config.yaml
experts_per_token: 4
router_z_loss: 0.001
max_grad_norm: 0.5
dataset: "wikipedia_en"
Below are experts of layer 2 (counted from 0) of a mixture-of-experts language model. Rows are named router (the router's row for the expert), gate (a neuron's input weights, with its number), up (a neuron's input weights, with its number), down (a neuron's output weights, with its number) and show model dimensions 64-127. Each number is 128 + 32 x the weight over its row's rms, rounded and kept within 0 to 255.
After each expert's rows: "mostly gets" lists some tokens that are sent to it at least half of the time; "comes before" lists some tokens at least twice as common just after its tokens as in all text. This comes from a sample of Wikipedia text that the model never trained on. Tokens count by the router's weight.

# expert 35
router [152 129  51 160 132  69 116 117 191  76 117 128  81 147 133 142 156  98 112  79 107 148 149 161  86  97 154 138 138 114 145  99 124 140 100 105 136 162  97 166 173  67 140 113  99 128 146 135  62 124 146 149 155 152 164 129 159 145 116 130 103 136 152 128]
gate5 [135  76 165  93 125 151 134 122 213 100 118 119 122 181 151 117 150 133 163 127 163 161 178 159 154  66 104 131 100 171 114 193 132 108 131  94 146 106 149 161  80 115  75 134 197 156  99 112  80 114 122 165 197 166 176  86 124 133 158 142  52 113 143 123]
up5 [185 180  77 115 126  81 148 115 125 190 133 152 130 111 126 136 148 119  89 145 192 148 103 145 203 145 144 129 151  99 126  97 202 165 169 117 143 141 124 120 142 144 154 120 146 143 193 154 144 167 175 134 141  97 138 128  83 140 133 142 113 125 115 160]
down5 [128  46 137 153 149 179 154 112 146 105 108 125  97 142 154 123 152 165 148 101 119  84 138 132 133  51 121 189 124  70 120  95  95 113 147 106 130 139 105 147 156 139 105 131 134 102 151 100  87 151  88 141 119 181 153 130 155 124  65 123 126 150 122 161]
mostly gets: " including", " worked", " used", " joined", " included", " performed"
comes before: " the", " to", " and", " in", " by", " a"

# expert 63
router [110 127 118 156 143  85 123 118 186  97 122 125 116 136 113 185 172 120 136  99 114 134 167 112 135 150 103 123 112 129 112 114 111 143 113 165 196 211 152 151 120  99 127 152  64  98 102 141 109  91 167 185 150 199 131 152 151 153 107  86  82 164 185 100]
gate0 [ 89 166 151 113 159 102  53  76  97 140 211 104 132 168 131 129 189 170  90 162 116 114 154  97 100 167 172 107 153 154 126 126 116 130 158  72 149 124 164 136 149 118 139 144  45 134 172 113 151 144 141 107 116  98 164 143 111 136  93 172 104 120  65 114]
up0 [106 144 117 156 174 141 144 154 100 109 118 116 116  71 188  57 120 108 116 131 124 112 194 145 123  80 116 133  98 104 121 120 170  94 151 137 132 108  93  86 229  92 170 150 180 126 118 141 132 146 175 113 153 146 115 135 169  93 107  98 138 125 170  54]
down0 [122 143 105 154  53 107 106 109 137 151 121 158  76 217 150 201 146 153 109 168  63 149 171 161 111 130 140 125 124 141 124 105 105 160 119 103 137 104 135 123 170 114 109 143 111 144 154 136 181 130  75 115 142  82  87  94 121 119 156 200 176 119 105 140]
mostly gets: ")", ".\n\n", "),", ".\n", "\",", ")."
comes before: " The", " He", "-", " In", " It", " This"

# expert 56
router [169 168  97 156 109 129 151 126 151 140 104 114 109 160 168 143 146 142 193 103 145  94 161 151 129 142 136 139 175 102 153 101  90 172  73 151 193 157 138 145 155 137 156 176 127 115 123 148 126  82 151 141 152 129 138  87 151 182 107  96  99 168 157 114]
gate6 [148 109 123 142 171 183 122 194 104 140 114 101 145 153 148 136  94  73 173  76 188 154 106  62 123 161 101 112 132 110 119 150 145 139 119 193 196 120 192 116  88  84 124 139  98  99 123 166 120 159 127 116 139 153 131 155  82  72 144 155 127 147 126 131]
up6 [111 177  94 184 137 180 103 177  68  60 111 189 139 144 135 119  95  65 120 215  94 163 117 185 152 159 158 118 118 114 110 156 132 168 101 126 130 105 193 177 115 103 109 117 117 151 130 133 115 105 138 127 180 105 123 127 100 161 121 212  77 160  97 177]
down6 [119 106  91 111  71 168 116 120 123 144 171 161  95 192 174 130 132 139 157 146 110 104 108 129  89 132 188 124 126  94 137 108 177 171 160 103 101 116  91 162 122 111 155  77 126 148 138 102  42  82 140 134  70 100 110  60 114  97 139  31  95 107 158 100]
mostly gets: " ", "20", "19", "18", "10", "29"
comes before: "19", "20", "18", "1", "2", "0"

# expert 6
router [151 124  91 141 122  78 126 134 174 155 117 130  77 185 143 133 132  96 161  95 175 107 130 177 120 126 141 156 164 158  64 157 122 115  83 136 100 139 141 129 141 105  99 150  78 122 128 156 105 141 137 130 143 175 115 151 115 168  95  74 128 152 148 138]
gate6 [127 171 129 108 152 117 119 155 127 110 113 114  90 176 160 110 139 145 144 135  85 119 137 124 146  71  71 149 168 117 167 133  95 153  89 159 100 116 139 119  90 100 160  53 139 159 153 134 100 147 146  79 113 130  81 162  93  93 154 118 151  69 142  74]
up6 [ 85 112  88 149 135 110 133 159 147 123 107 161 176  68 143 102 110 126 148  70 123  67 115 109 117 147 118  65 101 182 130 129 165 167 181 153  86 129 185 148 114  96 117 134 132 146 168 127 145 123 129 117 154 123 139  76 126  86 149 119 168 126 113 106]
down6 [178 123  98 115 148 185  60  75 125 122 198 115 101 153 114 101 117  80 114 147 121 127 143 193 132 133  90 164 187 106 126 147 119  86 115 110  71  91 148 127 151  63 149 120 125 150 120 162 114 143 219  73 129  95  95 123  91 175 106 107 123 189  74 107]
mostly gets: " on", " /", "===", "==", " of", "On"
comes before: " the", " a", " (", " his", ".S", " Apps"

# expert 14
router [102 165 127 108 103  85 142 144 125 118 118  80  97 118 193 182 105 100 156  73  91 101 154 181 144 163 171 122 117 182 164 125  99 171  75 125 201 199 138 127 160  87 175 127 134  98 122 127  96 109 130 105 152 170 137 139 137 183 141 117 109 163 137  99]
gate6 [152 167 131 134  82 112 167 144 128 130 121 123  70 136  61  97 104  76 109 139 163 124  83 115 169 167  97 114 145 140 118 133 138 104 117 122 154  91 146 214 158 115 150 139 139 123  69 109 137 149 120  75  95 174 144 109 135 121 145 124 201 146  67 208]
up6 [150 148 116 133 198 103 165  96 196 131 128 141  97  81 200 114 131 155 156 156 144  98 162  77 117 121 124  87 182  87 147 162 124 133 135 151 152 112 193  92 156 139 229 106 166 154 156 104  93  62 128 185 133  91 114 218 120 119 151  85 109  70 119 101]
down6 [137 123  99 162 100 161 136  68 112 158  78 118  75 140 147  98 136  99 158 126 108  78  99 134  85 117  88 150 170 151 116  93 183 116 139  76  90 143 134  71  99 120 103 140 136  87 125 107 119  97 125  83 147 163 119 143 142  96 153 114 133  86 141  74]
mostly gets: " in", " at", " after", " In", " on", "In"
comes before: " the", " ", " a", " his", " this", " its"

# expert 45
router [152 110  85 137 134 108 120 114 176 106  90  70 105 157 157 152 130 101 136 102 123 118 124 146  80 127 122 113 161 118 138 135 127 152  51 171 171 142 152 149 200 108 140 130 102 155 119 135 107  99 151 157 146 138 143  48 136 157 146 101 120 164 160 119]
gate0 [ 97 137 193 142 107 104 198 159 153 130 132 124 114 134 129 163 158 155 113 149 110 150 143 113 135 160 124 142  75 110 153 105 147 121 133 179  96 113  31 127 151 124 103 116 154 145  94 141 162 152 131  60 145 111 104 177 121 159 107 155 209 126  59 140]
up0 [134 145 146 130 112  44 131 171 148 122 196 104  86  72  83 161 109 154  79 111 144 159 142 132  95 169  93 115  97 136 180 108 143 135 120 122 154  69  81 173 107 169  53 144  80 100 127 138 143 128 101 150 111 133 198 110 128 151 129 121 138  77 152  81]
down0 [ 78 137 123 162 152  55  97 115 144 160 136  77 111 128 148 123 127 157 142  66 150  93 146 165  94 171 139 149 152 109 133 181  52 136 155 149 138 103  71 168  72 158 102  88 110 130 125 136  84 112 166  93 148 129  95 157 122 198  73 193 173 119 202 127]
mostly gets: " team", " game", " life", " film", " government", " games"
comes before: " of", ",", ".", " and", " in", ".\n\n"

# expert 57
router [128 134  78 174 143  74 107 126 158 133 143  74  82 126 159 121 133 101 137  99 169 127 157 158 100 116 155 127 210 117 136 147  97 175  97 157 177 163 114 153 157  97 117 112 164 125 153 111 117 145 153 108 204 179  90 117 177 139 106  82 151 161 168 129]
gate9 [143 169 154  76  92  99 113 178 174 111 114 169 126 116  97 155 110  95 181 116  76 118 123 103 134 163  96  79 143 155 132 104 104 113 104 167  69 103 100 123 101 137 178 138 135 112 114 170 102 131 108 103 132 141 141  80 116  96 153 140 182 140 124 110]
up9 [168 128 123 134 128 181 162  61 176  75 127 164 209 114 184  84 125 144  90  90 111 164 154  99 133  94  89 108 169 155 136 107 109  93 128 149 154 119  69 147  94 134 113 142  84 103 104 130 114  84 112 136 135 160 114 182 144 167 143 129 180 107 145 179]
down9 [212 118  93 102 118 109 120 156 132 152 133  58 141 102 145 110 118 111 148 145 159  59 191 144 205 142 163 195  89 162  74 150  96 115  73 154 128 143  54 133 125 106 124 140 167 135 101 178 179 147 137 125 159 130  64 157 138 106  48 130  98 128 114 117]
mostly gets: " Born", "|---|---|---|---|\n", " Website", "|---|---|---|---|---|---|\n", " Genus", "|---|---|---|---|---|\n"
comes before: ":", " |", " by", " medal", " date", " hold"

# expert 59
router [178  97  76 149  90 116 107 117 132  99 102  97 124 187 141 134 144 141 140  60 140 114 135 168 167 108 103 135 132 154 119 127 114  96 131 148 180 139 168 158 165 129 122 137 125 170 106 173 110 121 170 155 145 168 131  84 164 118  99  96 128 177 171  85]
gate0 [144 125  94 108 122 122 116 135 111 170 104 130  96 163 137 190 165 112 102 106 125 151 141  88  77 135 120 154 123 155 128 111 139 111 136 196 174 180 117  94 149 104 180 153 100 109 132 136 165 137 181  65 159 132 152 128 122 186  90 182 130 139 144 155]
up0 [128 128 162 155  69 148 122 142 113  77 160  99 115 109 204 116  67 133 111 157  81 121  94  90  80  94 115 114 144 126 138 130 149 102 136 104 161 174 147 125  75 161 194 139 116 130 148  87  77 141  78  32 144 154 131 110 101 179 126 115 146 143 160  87]
down0 [131 123 146 102 114 150  89 101  94 145 214 138 138 113 119 115  70 117 108 101 109 165 162 130 159  92 118 121  98 102 134 119 153 145 126 102 124  87 103 124 161 129 134 155 141 106 123  72 138  78 158 165  88  21 109 130 118 110 134 121 174 110 132 149]
mostly gets: " that", " States", " Register", " latter", " Society", " same"
comes before: " of", "'s", " was", " is", " States", ".\n\n"

# expert 4
router [142 166 116 204 145 128 152 127 129 102 125  90 113 151 122 162 152 104 128 115 168 136 159 123  85 102 123 170 139 128 148 102 135 165 115 202 170 190 120 140 164  91 154 156 104 129 118 176  87  85 167 157 200 188 159 144 153 144 134 124 131 145 177  76]
gate5 [130  80  64  89  81 114 114  88  93 177  61 132 115 137 138 157 133  73 153 143 123 132 194 133 141  65 138 113 142  89 106 142 136 130 110 131 135 116 143 147 135 162  95 161 150  91 158 100 214 110  85 140  70 129 150 169 117 153  96 138 128 138  88 124]
up5 [219 179 114 150 136 130 160 145  99  84 162 180 121 114 154 128  57 115 182 161 111 153 120  85 115 108  89 104 116 113 142 147 135 143 118 147 120 123  69  98 189 153 171 132  93 146 105  87 149 165 139  97 137  15 195 116  97 104 110 150 100 108 161 211]
down5 [129 149 123 160 130 122 122 174 139 189 152  97 116 136 133 130 115 136  84  82 146 127 112 122 137 126 120  66 112 144 135 115 136 161 104 111 190 114 159 104 114 125  82 124 124 140 150 115  89  97 138 132 104  93  45 118  93 128 122 138 180 133 147 123]
mostly gets: " well", " able", "ends", "ured", ".m", " available"
comes before: " to", " by", " in", " as", " on", " for"

# expert 53
router [137 111 122 156 102  94 114 101 163 122  78 150 111 171 115 131 180  87 174 152 151  91  96 112  90 121 137 168 147 115 120  63  62 140 103 137 152 169 116 150 124 141 145 157  95 137 111 121 124 126 217 143 131 129 163 161 133 154 112 141  63 141 183 126]
gate0 [126 118 181  81  96 108  91 146  71 146 147  93 148 118 156 109 126 139 105 132 118 143 124  97 166 116 119 147  88 155 109 119 159 175 184 154  67 150 161 133 105  89  78 142  68 139  95 168 169 108 146 161 109 119 153 157 129 148 129 140 157  72 117 143]
up0 [105  89 155 123  77 143 135  71 133 149 132 109 184 130 107 141 123  96 128 119 106 126 137 171 149 105 175 146 109 128 171 132 127 131 169 211 129 195 156  91 143 124  68 143 145  94 142 135  89 104 136 218 138  72 158 103 143  79  67  52 149 107 114 111]
down0 [156 109 118 141  84 129 119 129  98 136 142 139  94 161  72  90 130 102  79 126 160  89 110 119  93 146 163  90 120 193 134  86 104 102 150 139 116 141 136  75 113 123 125 140 135 157  76 119  93 118 180  96 128 113 121 156 108 129  96 127 135 156  93 174]
mostly gets: ".\n\n", "\n\n", " be", " |\n\n", "==\n", ")\n\n"
comes before: "==", "===", "The", "In", "|", "="

# expert 15
router [172 114  71 111 110  59 135 146 111 118 113 120  71 135 161 164 132 139 165  88 156 126 166 122 120 121 137 165 136 112  96  98  72 129 107 134 172 197 119 139 158 109 144 128 114 103  84 162  89  88 157 153 162 159 159 146 170 143 123 126 154 163 152 100]
gate8 [134 112  76 120 128 139 133 120 119 102 113 138 128 177 156  90 137 107 192  93 145  88 152 132 111 131  73 152 110 144 115  97 144 105 118 153 149 141 105 124 120 100 101 138 117 171  79 143 134  90  94 177 152 150 198 157 118  85 128 122  85 118  75  99]
up8 [133 135 169  86 133  90  92  92 151 107 120 114 121 136  81 145 148 143  86 124 185 152 135  69 178 154 127  96 101 102  86 173 155 116 158 171 163 141 141 145 133  56 178 114 179 150  63  99  91 134 119  91 119 149 166 106 116  93 113 157 134  91 122  94]
down8 [134 142 167  88 108  99 118 172 128 133  95 126 138 151 114 127  48 204 167 119 176 125  73 137 114 115 154 131 101 154 127  94 167  96 151 123 107 162  95 126 153 169 118  79  80 136 139 150 173 128 153 164 113 179 141 175  68 118  97 155 149 172  88 192]
mostly gets: " is", " was", " as", " were", " had", " are"
comes before: " a", " the", " to", " an", " in", " not"